Below are experts of layer 9 (counted from 0) of a mixture-of-experts language model. Rows are named gate (a neuron's input weights, with its number), up (a neuron's input weights, with its number), down (a neuron's output weights, with its number) and show model dimensions 0-191. Each number is 128 + 32 x the weight over its row's rms, rounded and kept within 0 to 255.
Before each expert's rows: a language model's description of what the expert responds to. This comes from a sample of Wikipedia text that the model never trained on.

# expert 14
Tokens after prepositions or articles that open a noun phrase: the, its, his, a, and opening quote marks in scare quotes.
gate0 [ 88 122 148 137  95 125 119 141 135 112  85  82 166 123 133 160 102  51 102 120 100 127 114 177 118  95 107  95 161  61 118 147  93 140  88  37 109  74 143  90 156 169 132 113 149 103 163 133 114 148 100 144 138 107 134 130 140 125 171 137 139 127 113 114 178 164  99  97 126 195 104 132 143 117  99 100 115 136  89 138 152  91 125 132 127 137 138 131 101 171 190 151  99 111 159 168 141 156 154  93 141 133 124 141 103 122 112 183 192 203 174  79  80 158 114 135 111 137 107 106 134 148 183 100  66 166 124  85 136  89  82 139 133 136  23 185  88 111 108 119 155 144 148 118 126 130 115 175 151 130 109  90 192  84 131 117 103 142 123 103 165  75 125 107  96 144 122 182 227 123 131 196 114 162 158 105 153 117 122 127 133 154 168 133 128 107 110  77 147 217 118 148]
up0 [118 117 105 124 147 147 159 126 137 119 130 154 136 182 149  85 142  76 127 185 152 133 138 144  93  74 134 105 197 132 133 108 150 114 154 197 182 173 102 126 113  90 146  80 131  71 151  75 123 157 132 171  93 164 192 153  95 139 103  83 112 170 177 168 153 132 119  90 108 118 142 100 132 153 101 103 141 162 121 109 153 149 126 111 139 108 101  98 122 115  68 156 159 138 101 120 175 124 129 109 134 109 151 138 103 120 106  61 147 119 128 127  64 158 137 154  94  71 128  99 147  97 124 123 195 154 164 191 140 147 123 196 164  31 183 105 126 115 139 153  85 110 169 138 111 198 153 138 105  91 127  95 115 134 121  99 142  97  82 185 146 135 192 163  86 128 100  93 117 167  99 141 164 129  43  90 125 173 103  98  71  89 132 114 107 113 137 101  80 151  73 134]
down0 [196 131 123  66 145 167  85 124  90 152 117 134 142 148 139 107 157 148 129 150 184 206 101 120 175 144 179 115 154  72 120  66 158 185 163 175 135 150 112 112 153 188 148 156 145 120 165 126 147 113 104  96  83 157 160 166 144  70 160 101 179 132  74 129 146  92 114 114  99 143 121 111 138 148 174 172 120 133 132 106  49 120 116  88  84 140 136 169 126 150  85  59 125 133 136  77 150 127 148 106  47 120 144 128 153 124 119 149 131 104 139 133 161 136 129 159 153 104  61 178 104 142 109 151 131  99 110 169 138  89 150 164  86 209 146 133 186 106 125 145 179 131 161 108 128 168 128 105 130 135  99 103 124 142 140 119 114 136 129 121 132 104 167 179  63 166 149 127 170 136 129 137 114 123 143 110  55 131 179 201 125 146  43 106 116  96 120 105 100  63 150 145]

# expert 9
Single capital letters and first pieces of abbreviations, transliterated or non-Latin names and CJK bytes, such as KPD, Ch-imaeridae, Ad-etutu.
gate0 [103 118 150  97 172 189 140  65 129 185 141  91 106 110  64 109 131 174 141 167 178 164 125 146 127  99 136 137 118 165 144  64 133  74 187 134 175 124 183  98 143 141 152  81  98 146 121  75 144  98 102 134 156 112  83 106 154 182 106 169 104 183 126 118 131 114 144  69  96 102 124 137 130  74 130 158  83 126 155 153 123 115 135 166 136 122 199 156  67  54 170 150 179 175 124 140 110 165 100 120  83 130 160 175  83 173 132  80 134 111 138 109 142 124 128 137  90 153 136 151 109  91 139 147 101  65 194  97  86 164 136 126 142  96 115 171 113 124 139 125 133 162 200 106 110 144 107 103 108 160 155 196 120  83 124 149  95 147 156 108 104 121 166  80 103 136 140 132 140 144  93 114 143 183 122 153  68 119 178 124 173 173 112 159 149  60 166 140 132 160 151 107]
up0 [ 95 122 152 155 118 137 167 127 174 116 128 156 143 119 110 132 118 165 145 130 100 190 148 113 141 185 163 131 120 189 100 165 139 146 161 159 141 138 110  85 100 116 113 130 137  62 189 134  91 103 126 133 133  48  40 144  85 183 146 148 129 102 144 159 137 141 133 170 121 118 100  72 114 126 120 124 169 152 122 126  98 124 135 140 144 104 113 145  93 152  77 106 151 156 177 151 139 154  99 143 137 128  43 134 157 140 151 162  96 176  86 110 152  53 179 158  65 126 153 160 101 212  80 157 132 103 181 144 141 119 125 134 169 163 181 145 160 151  97 119 170 158 113 136 162 163 160 133 185 155 149 108 202  61 112  89 116 163 111 146 113 168 125  80 101 105 154 137 206 117 159 161 105 111  40 144 164 121 112 130 155 119 122 129 188 112 160 126 117 146 146 147]
down0 [159 142  94 124  80 115 125 120 165 203 111 154 140 123 142  95 195 125 207  62 125 143 137 107 125  83 174 119  58 138  41 115  92 121 137 101 170 170 147 164 128 163 119  85  99 106 164 114  73 103  98  71 136  85  52 161  85 154 108 132 136 138  97 157 193 194 154 114 110 106  94 160 141  97 149 137 107  94 140  83 102 151 158 154  78 145 110 146 123 117 118  59  71  99 124  80 139 146 151  73 123 166 104 137 149 109 138 114 120 109 128 131 110 134 129 124 104 113 142  85 120 105 126 127  90 167 135  99 131 154 144  78 136 130 146 144 218 100 136 120 129  64 145 158  81 121 161 145 164 163 120 137 152  97 150 141 142 135 113 158 114 137 142 153  81 157 120 119 174 118 152 115 120 204 104 104 116  65 136 103 105 161 146 149  97 156 143  79 127 203 190 140]

# expert 17
Mostly the and of in biographical prose before institutions, such as admitted to the bar, from the Cranbrook Academy, plus row-start pipes.
gate0 [125 182 143 149 182 123 107 146 143 158 130 104 173 110 136  78 160 140 102 117 154  92 133 131 136 162 118 112 112 109 112 156 145 130  52 124 119 102 148 159 130 120 114 127 128 109 164 111 146 105 107 184 102 173 105 102  72  62  68  87 147 154  60  77  62 122 121 138 154 166 106 115 120 134  80 154 131 126  58 150 172 116  93  92 149 123 108 147 108  94 168 153 144 112 151 194 185  65  86 120 166  84  60 127 135 165  89 157 139 132 149 117 142  55 169 123 105 160  91 188 149 181 108 147 135  81 159  99  76 141 119 127 111 133 106 129 152 138  93 145 106 117 122 142 187 154 120 120 111  46 142 105  95  84 138 136 136  63  42 142 127 127 140 117 155 145 152 210 197 138  86 127 137 102  90 122 147  87 116 132 110  97 112 140 120  83 147 154 146  99 164 116]
up0 [119 182 129 151 145 134 106 154 199 111  91  71 139 124 100 103 136 139 109 116 106  69 145 142 134 151 120 121 146 159 145 152 118 147  56 122 131 170 145 185 136 149 167 138 155  75 146  82 109 114 139 175  84 135 117 145 127 138 131  97 141 124 125 159  91  61 128 165 142 172 136 118 139 128 134 134 115 104  95 104 124 122 104 129 129 149 113 151 120  54 181 131 132 100 135 177 169  70  57 126 138 119  87 107 107 138 124 176  65 158 189 158 135   9 133  99 145 147 107 174 136 133  84  91 160 127 181 147 145 109 135 112 136  78 140 115  91  99 133 172 132  86 139 105 168 181 115 112 171 106 146 134  55 114 176 149 123  90  97  83 135 140 122 125 144 143 155 220 144  93 102  87 125 128  78 137 120 118 123 125 168  73 134 135 122  67 137 219 150 157 185 104]
down0 [ 95 153  84  97  90 212  81  82 109  88 122 127  77 130 171 180 108 173 139  92  58 109  91 189 143 118 136 118 175 152 161 116 121 109 180 120 155 142 142 140 171 153 154 128  99 124 115 151  78 130 125  83 110 137 161 110 138 155 121 123 129 103 181 108 110 143 108 138  92  99 128 113 142 132 116  93 158 187 196 156  84  84  99 167  74  80 126 101 156 153  89  87 152 154 150 102  66 111 187  90  99 123 128  82 125 139 163 139 110 117 149 142 144 135 135 156  65 112 154  73  91 103 149 167 120 119  94 147 155 108  68 151 135 122 108 155 110 118 161 158 195 152  99  71 114 165 149 142 146 134 144 158 163  90  81 112 162 174 150 182 105 159 159 117 212 148  89  39 114 110 137 124 138 143 155  84 147 145 128 120  92 169 164 109 180 143 147 128 110 159 117 159]

# expert 6
Inner pieces of long or technical words, and LaTeX commands after a backslash, such as \rho, \max, Dehumid-ifier, sculpt-ures.
gate0 [126  67 148 127 138 115 179  67 155  33 126  83 188 134 143 117 115 149 178 145 117 103 151 150 153 142 135 104 142 126  71 142 181 149 166 142 131 133 166  89 118 134  98 141 131 136  59  48 125 126 117 115 126 110 119 141 103 126 128 167  96 140 133 135 155 121 151  95 104 128 123 105 127 146 178 101 133 137 136 145 108 117 144 123 107 142 135 163 153 180 134 109  95 182 102 149 216  63 168  99 151 108 149 116 126 136 168 120  89 188 193 130 153 127 160  98 119 114 187 150 158 133 119  80 131 168 135 136 187 107 160 117 117 140 111 148 146 181 119 129 125 114 137  60 107 117 114 118 185 110 141 156  78  88 126  86  87 160 110 139 165 114 144 196 132 165  86  69 175 176 109 158 119 135 119 117 124 111 170  74  55 119 148 140  95 179 106 114  71 214 188 134]
up0 [142 124 161 112 154 186 122  91 138 114 205 123 138 114 114 194 109 158 102 104 131  86  48 127 124 171 128 157 143 102 139  98 129 184 151 131 132 135 145 124 168 137  43 126  78 137  97 113 133  74 143 125 151 134 149 160 120 156 121 135 142 121 143 132 140 151 129 125  55 138 138  98 120 175 157 132 106  88 125 122 131 138 108 122 173 152 134 161 108 147 136 127 124 129 111 158 121  90 189  95 152 137 178  67 159 161 133 100 120 118 128 136 145 114 168 102 106 122 114 108 134 131 155  88 129 107 166 190 125  96 162 129 111 165 147 116  64 141 103  68 136 215 127 124 204 121 142 172 170 157 100  93  97 103 188 164 124 186  94 188 196 110  71 118  54 116  56  96  89 175 113 149 165 166 114 124  90 128 139 121 142 165 117 161 125 180  97 162 114 109 215 123]
down0 [111 146 104 152 139 103 143 192 125 145 143 165  95 153 133 101 118 178  90 125 149 152 135  81  92  98  64 118 163 105 144 188 142  85  44  99 123 171 123 130 103 104 134 154 144  97 119 162 128  83 126 105 136  64  97 153 152 120 120 137 126 173 126 121 172  84 207 127 196 143  82 128 105 109  82  82 104  68  87  87 113 122 147 142 125 108 104 136  96 143 100 110 115 146  72 154  82 154  91 141 124 119 110 216 153 152 142 169 121 162 163 168 109 175 100 114  73 105  96 148 147 149 119 136  99  96  90  66 159 124  87  64 140 166 191  92 124  71 137 115  69 138 106 130 137 117 165 152  68 142 123 116 110 138 134 149 129  93  92 119 158 129  72 126 103  85 134 111  45 133 151 188 146 153 100 127 134 114 176 111  60 148 146 165 142 137 151 156 145 140  92 160]

# expert 12
Middle pieces of split words and common verbs after be or was, such as for-er-unner, unresp-ons-ive, known, able, need.
gate0 [150 192 117  86 166  82 142 119 132 177 131 106 175  87 159 174 104  88 132 110 113 195 142 156 142 115 133 107  76 151 135 111  82 113 161 142 144 116 113 212  68 120  62 132 200 135  85 122 131 144 176 157  78 117 128  84 157 108 132 185 132 178 117 137 115 144 163 118 136 157  89 181 110  55  96 133 168  91 128 133 128 131  67 125  80  82  86 172 120 126 111 148 180 139 137 130 133 101  92 129  79 135  99 154 167 116 144 129 133  93 133 160 147 133 184 201 157 151 118  95 163 166  97 144 156 115 152 122 118 144 102  46 164 106  76 115 101 144 147 151  98 115 107  92  91 161 110 133  87 102 147 139 142 159  84 121 156 136 120  44  96 128 107 156 199 156  89  81  92 145 148 130 127 132 169 158 132 160 138 103 145 122 131 114 142 165  98 166 110 108 108  54]
up0 [133 151 116 102 160 121 133 154 110 143 159 126 100 194 189 105 130 178 170 113 121 122 108 146 170 128 157  79 183 127 171  87 155 106 161 167 145 113 167  95 154 106 171 152 178 155 119 118 119 156 145 107 118  84 180  77 163  92 101 143 122 124 135  92 163 130 108 136 115 172 100 120 102  82 109 147 150 102  83 127 107 154 131 150 148  88  78 135 113 142 133 108 166 146 183 115  66 168 129  84  75 198 197  87 128 132 130 129 134 150 197 120 141 198 151 126 126  83 105  95 117 158 178 157 141 158 144 140 131 113 172 163 188 121 137 137 102  73 168 128 113 169 143 110 198 153 141 104  78 184 160 196 121 137 107 136 126 170 147  81 111  99 183  66 103  84 172 153 113 123 117 162 152 134 109 155 117 127 184  96  84 137 151 165 149  74 111 150 126 207 120 116]
down0 [114 177 168 187 128 176  90 147  81 123  91 140  76 156 114 168 112 131  87 151 128 101  86  87 141 141 123 151 187 121 160 136 110 144 142 140  94 142 119 115  55  74 161 135 143 129 140 157 119 156  79 134  60 166  94 122 186 149 186 151  93 146  86 143 102 118 113 171 154  94 157 130 152 126 155 123  94 109 118 110 156 174 113  81 177 101 124 147 152 178 122 117 204 127 105 144 134 138 189 110  96 130 171  73  58 195 148 145 123 143 115 134  99 137  95  91 152 173 151 154 123 125 150 120 126 122 141 114 114 129 184  90 146 176 108 108 168 103 144  85 135 156 188 151  72 123 120 138 117 122 138 125 166 162 102 133 203 104 141 105 132 144 117 116 117 133 187 124 166 127 119 103 185 203 140 132 142 111 118 105 100 122  89 187 139 132 141  79 204 220  89 139]

# expert 21
Pipes between numeric cells in election results and statistics tables, plus infobox labels such as Coordinates:, Born:, Weight:.
gate0 [128 137  57 168 139 136 194 133  75 124 116 105 116  79 124 108 137 151 146 111 150 112 152  58 132 136 113 140 144  83  76 112 163 102 178  84 147 149 106 150 153  59  97  90 147 160 203 143 142 142 109 163 165 150 152 152 144  76 110 128  70 207  93 167 122 114  97 125 159 139 171 137  99 117 109 126 151 157 175 151 190 112  84  77  81 166  95 159  65 162 115 134 114 157 180 136 177 171 165 133 143 206  67 103  82 147 146  97 148 143 152 161 100 117 150 131  82 114 127 118 130 124 101  90 122 128 153 140 100 148 132 117 155 115  87  87  81 130 135 157 153  91 117  97  92 138 160 148 176  85 172 132 100 122 141 185 139 162  87 219 121 123 120 116 165 142 136 164 121 128 160  76  98 157 105 117  77 105 138 109  92 114 111 101 176  85 143 111 140 119 166  84]
up0 [141 112 199 138 106 106 163 114 191 150 105 117 102 120 100 125 155 155 143 208 161 158  99 141  99 156 165 127  69 119 126 120 115 140 210 110 168 144 132 102 139 144 144 143  81  84  87 109 121 119 103 122 104 115 107 173 138 142 153  66 182  88  94 189 137 126 102 135 147 135  84 140 118 149 167 107 195 168 116 150 106 153  94 130 105  79 108 159 120 144  80  78 113  87  94 109 141 139 100 158 107  93  90 147 122 137 168  86 153 146 139 117 111 122 105 138 117 132 129 157  69 126 132  75  83 112 183 166 164 102  91 102 194 111  93 161 138  90 126  80 118 146  68 193 165 145 123 175 127 152 161 142 205 103  89  88 105 106 110 137 117  65 143 118 127  94 178 183 119 118 163 122 150  98 201  70 133 180 109 158 119 128 135 156 138 168 192 181 118 122 110 119]
down0 [136 162 180 112 164 118 130 115 111  96 135  37 126  90  51  99 132  90 130 188 126 163 117 107 110 150 177 107  99 108 133 104 134 166  77  91 126  34 154 164 134 163 165 131 111  96  85 131  66 110 145 192 115  70 161 108 144 175 103 125 105 119  96  99 171 143  51 104 112  88 109 115 125 113 100 136 100  91 153 138 130  94 103 135 153 140 148 112 144 139  90 179 103 162 108 146 147 161 153 102 156 124 148  98 124 110  87 120 108 159 142 131 154 131 131 106 144 150 127 152 183 158 189 142 144 163 126 104 135 103 146 171 107 118 134 111 162 100 184 147 168 144  71 160 156 106 124 102  70 145  75 135 171  97 175 184 153  59 151  89  95  92 106 146 125 110 148  86  85 180 164 113 137  81  83 118 163 141 127  96 160 129 107  87 139 100  82 135 153 136  45  89]

# expert 23
Auxiliary and main verbs after a subject pronoun or noun, such as was, had, were, have, especially the couple had two children.
gate0 [147 125 142 115 124  89 160 126 164 150 183 117 116 172 105  97 146 193 163 105 171 116 118 138 133  90 131 129 157 209 138 193 134 148  47  88 146 134  80 153 106 130 142 137 158 134 120 129 191 148 123 117 129 125 137 106  89 181 144 186 164 138  86 142 141 142 170 109  87 158 124  87 101 101 121 120 197  89  80 182 149 163 106 109  91 142 123 114 135 128 117 130 106 148 149 168 120 122 123 133  89 100 150  93  94 187 111 190 204 123 118 186  82  87 179  80 148  91 114 120 151 126 131 105 103 189  97 108 174 189  99 193 162 151 113 115 175 154 178 146 173 146 114 150 140  87 150 161 102 178 109 139  77 141 153 199 136 107 157 113 126  98  83 152  88 134  84 144  84 103 155 169 101 179 156 144 137 153 172 151 125 111 100 104 115 171 125 135 154 105 103  82]
up0 [ 71 114  94 127 107 152  71  69  55  83 101 136  95 102 145 107 104 106 132  80 129 120 117 135 107  95 117 143  97 138 131 218  91 113 163 142 121  90 147 113 114 110 123 181 133 152 154 155 177 129 135  97  47 150 100 127 166 120 132 129  81 115 132  84 117 149 132 157 175  74 103 153 146 139 153 136  92 102 123  93 116 124 190 175 147  79 105 201 161 143 128 135 191 111 146 128 130 198 101 135 109 125  85  93  96  78 150 134  63 118 122  25 140 115  62 140 124 118 184 190 115 108 185 153 120 139 156 116 118 131 149  94  84 136 147  88 146  99 136 110 111 104 129  99 155  94 148  89 101 146  97 117 167  68 147  83 136 164 161 156 101 166 137 173  84 129 128 119  73 189 151 133  87 168 109 116 113 123  86 135  87 135 137 121  93  97 108  89 118 135  95 127]
down0 [148 132 139 148 116 117 176 169 172 223 115 140 102 164 115 112 139 148 108  85 140 140  90 180 103 190  96 135 111 111  98 108 190  79  83 137  91 134  76 124 128 127 170 166 116 152 139 145 127 135 145 149 116 164 116 121  92 146 162 139 136 127 135 203 183 111 198 163  82 153 116 123 139  37 138  86 163  86 167 114 130 130 129 150 139 154 141 136 143 102 151  61 123 132 125 138 102 142 137 182 141 127 153 166 157 136 171 184 172 122 185 159 128 173 183 125 132 142 116  67 101 131 125 104 106 109 139  97 148 140 137 134 142 108 145 126 132 201 158  84 168 153  86  96 154 114 106 177 127 137 194 159  76 139 122 129 154 173  90 193 131  97 108 148 162 125 139 127 105  81 164 123 172 105 130 168 139 116 155 158 161 163 215 131 104 163 157 138 129  68 122 204]

# expert 1
Line-initial hyphens, pipes and bullets that open infobox fields and list items, such as - Founded:, | In Pisonem, • Born:.
gate0 [ 83 114  91 158  96 148 102 150 161 110 146 120 166 171 150  92 157 140  97 134 139 198 161 145 145 140 102 123 105 145  65 205  58  97 146 167 121 157 164 171 159  70 160 144 118 155 160  79 118  87 183 144 125 117 120 161 118 112 111 147 127 145  82 143 105 100  73 148 108  84 142 112 116 145 143 116  83 102 132 130 133  98 124 147 168 142 186 157  93 125  86 113 154 123 216  53 110 154 161 144 153  88 100 106 144 126  53 126 119 175 157 156 130 111  76 153  97 162  86 102  91 100 108 158  52 104  77 107 128 128 127  97  86 130 141 107 164 114 169  99  60 130 147 101 128 159 147 121 143 112  61 120 134  20 161  71  87 130 129 123 107  90 100 171 121  63 122 109 131 125 133 115 149 132  62 108 123 111 163 142 166 149 145 108 138 118 130  93 135 132 155 139]
up0 [139 125 171 121 140 148 129 158  83 123 156 122 190 138 156 126  78 139  86 135 107 137 165 119 177  90 141 150  97 138 146 136  75 168 113 158 101 174 163 120 147 100 114 143  36 151 147 144 107 136 112 134  91 127 133 188 131 139  99 143 136 145 151 144 117 158  80 146 133  88 127 182  96 123 179 135  92  79 117  71 146 140 139 143 149 126 167 228 103 100 123 154  62 169 204 127 137  81 139 138 152 104 111 113 159  93  98  82 176 168 165 167 187 118 118 122  71 118 119 114 142 101 160  86 195 116 180 137 190 155 117  97 137 195 172 141 118 184  71 111 157 135 151 110 150 146 149 158  56 111 121 123 139  95 167 140 139 133 111 145 120 144 124 211  74  87 130 149 132 175 118 134 140 180  97 127 116 128 130 139 111 141 125 131 102 163 190  82 107 141 152 185]
down0 [104 106 184 112 116 135 112 186 124  56 179 147 167 125 215 140 117 153 191  87 126 113 113 151 122 114 141 141 139  89 132 191 123 109 150 164 130 106 148 169  81 150 141 149 100 135  74  83 137 154 114 125 121 150 116 159  90 138 100 146 125 120  90 103 153 119 114  82 140 128 111 170 101 169 102  94 165 117 123  75 137  95 151  91 142 155 132 156 105  43 159  99 117 111 143 174 135 145 134 156 130 124 156 116 149 144 130 186 152  70 157 167 125  76 117  78 180 163  72  95 105 121 141 134 140 116 137 168 190 166 161 147 149 145 149 115 132 128 160 119 129 151 171 196 175 126  97 162 177 106 129 106 176  81 148 204  90  91  89 125 136  85  93 206 123  89 110  65 138  95 126 171 117 154 110  87 152 164 171 134  98 149 117 104 120 123  80  85 173  94  67 146]

# expert 11
Prepositions and particles after verbs in running prose, such as into, about, to, of, from, and some verbs following them.
gate0 [156 136 112 159 113 132 119 137 168  94 129 147 109  83 109 162 163 110 131 124 110 116 166  94  99 139 101  56 210 148 104 136 135 109 134 124 167 140 132 128 150  47 109 102  79 100  84 104 170 137 127  87  94 117 134 114 161 131 159 184  98 153 126 198 148 147 110 143 164 155  86 152  84 148  92 153  85 152 127 137 107 104 110 107 141 154 128 128 141 161 143 151  79 137 104 122 134 187 167 118 151 171 116 104 135 205 157 165 114 140 142 143 117 157 131  98  84 130 114 160  94 180 181 111 116 147  84 147 173 123 146 155 153 184  53  86 147 181 105 124  84 160  76 123 120 122 178  92  95 135 126 157 133 121  99 136 208 158  93 120 117 149 134 133 132 137  54 117 132 150 142  64 224 107 162 140 165 103  99  21 131 126  77  78  96 134 147 127 131 138 161 114]
up0 [ 93 127 129 169  86 139 144 169 116 126 185 144 135 102 144 139 146 187  40 112  79 137 113 111 133 212  97  91 110 136  68  92  65 172  96 125 129 182  97  83 113 113 181 130 149 100 127  97 132 172 113 142 209 104 139 139  82 126 172  99 146 119 158 137 154  96 137 182  33  91 136 112 105  68 114  66 174 165 135 104 134  63 129 168 142 143 166  85  99 151 148 175 144 103 122 112 158 140  94 111 157 135 150  98 125 121 150 146 141 121 146  87 152 151  97 111 106 103 131 140 129  72 102 156 155 101 125  94 142  94 100  91 156 100 111  92 135  86 150 147 153  82 200 137 127 148 149 152  90 121  53 127 166  89 121 120  98 104 133 100 150 150 143 134 134  97 141 139 163 160 100 184 181  79  93  67 120 115 150 141 154 170 170 159 142 115  98 133 155  87 128 149]
down0 [ 73 114 123  96 172 153 146 138 120 255 124 159 181 140 117 106 111 114 180 149  75  91  69 175 152 117 119 134 114 164 148 177 129 111  77  87 118 103 206 142 126 169 108  93 135 167 153 113 140  91 171 131 183 149 123 140 100 162 188 119 104 122 111 124 107 172 145 117 149 169 151 116 134 143 153 107 133 111 113 206  96 165 125 158 107 152 101 123 135 129  85  79 103 145 106 148 137  97 150 108  85 138 182 187 101 109  88 140 117 139 133  88 176 138 115 130 163 131  94 123  94 147  46 110 123 141 138  84 134 100 111 101  74 107 173 138 134 118 154  80 179 133 135 147 131 112 172 180 173 178 166 129 101 141 137 118  84 140  42 173 120 133 167 129 128 131  95 116 107 142 146 128 101 175 131 165 121 160 132 192  92 117 142 112 106 178 111 116 101  89 114 147]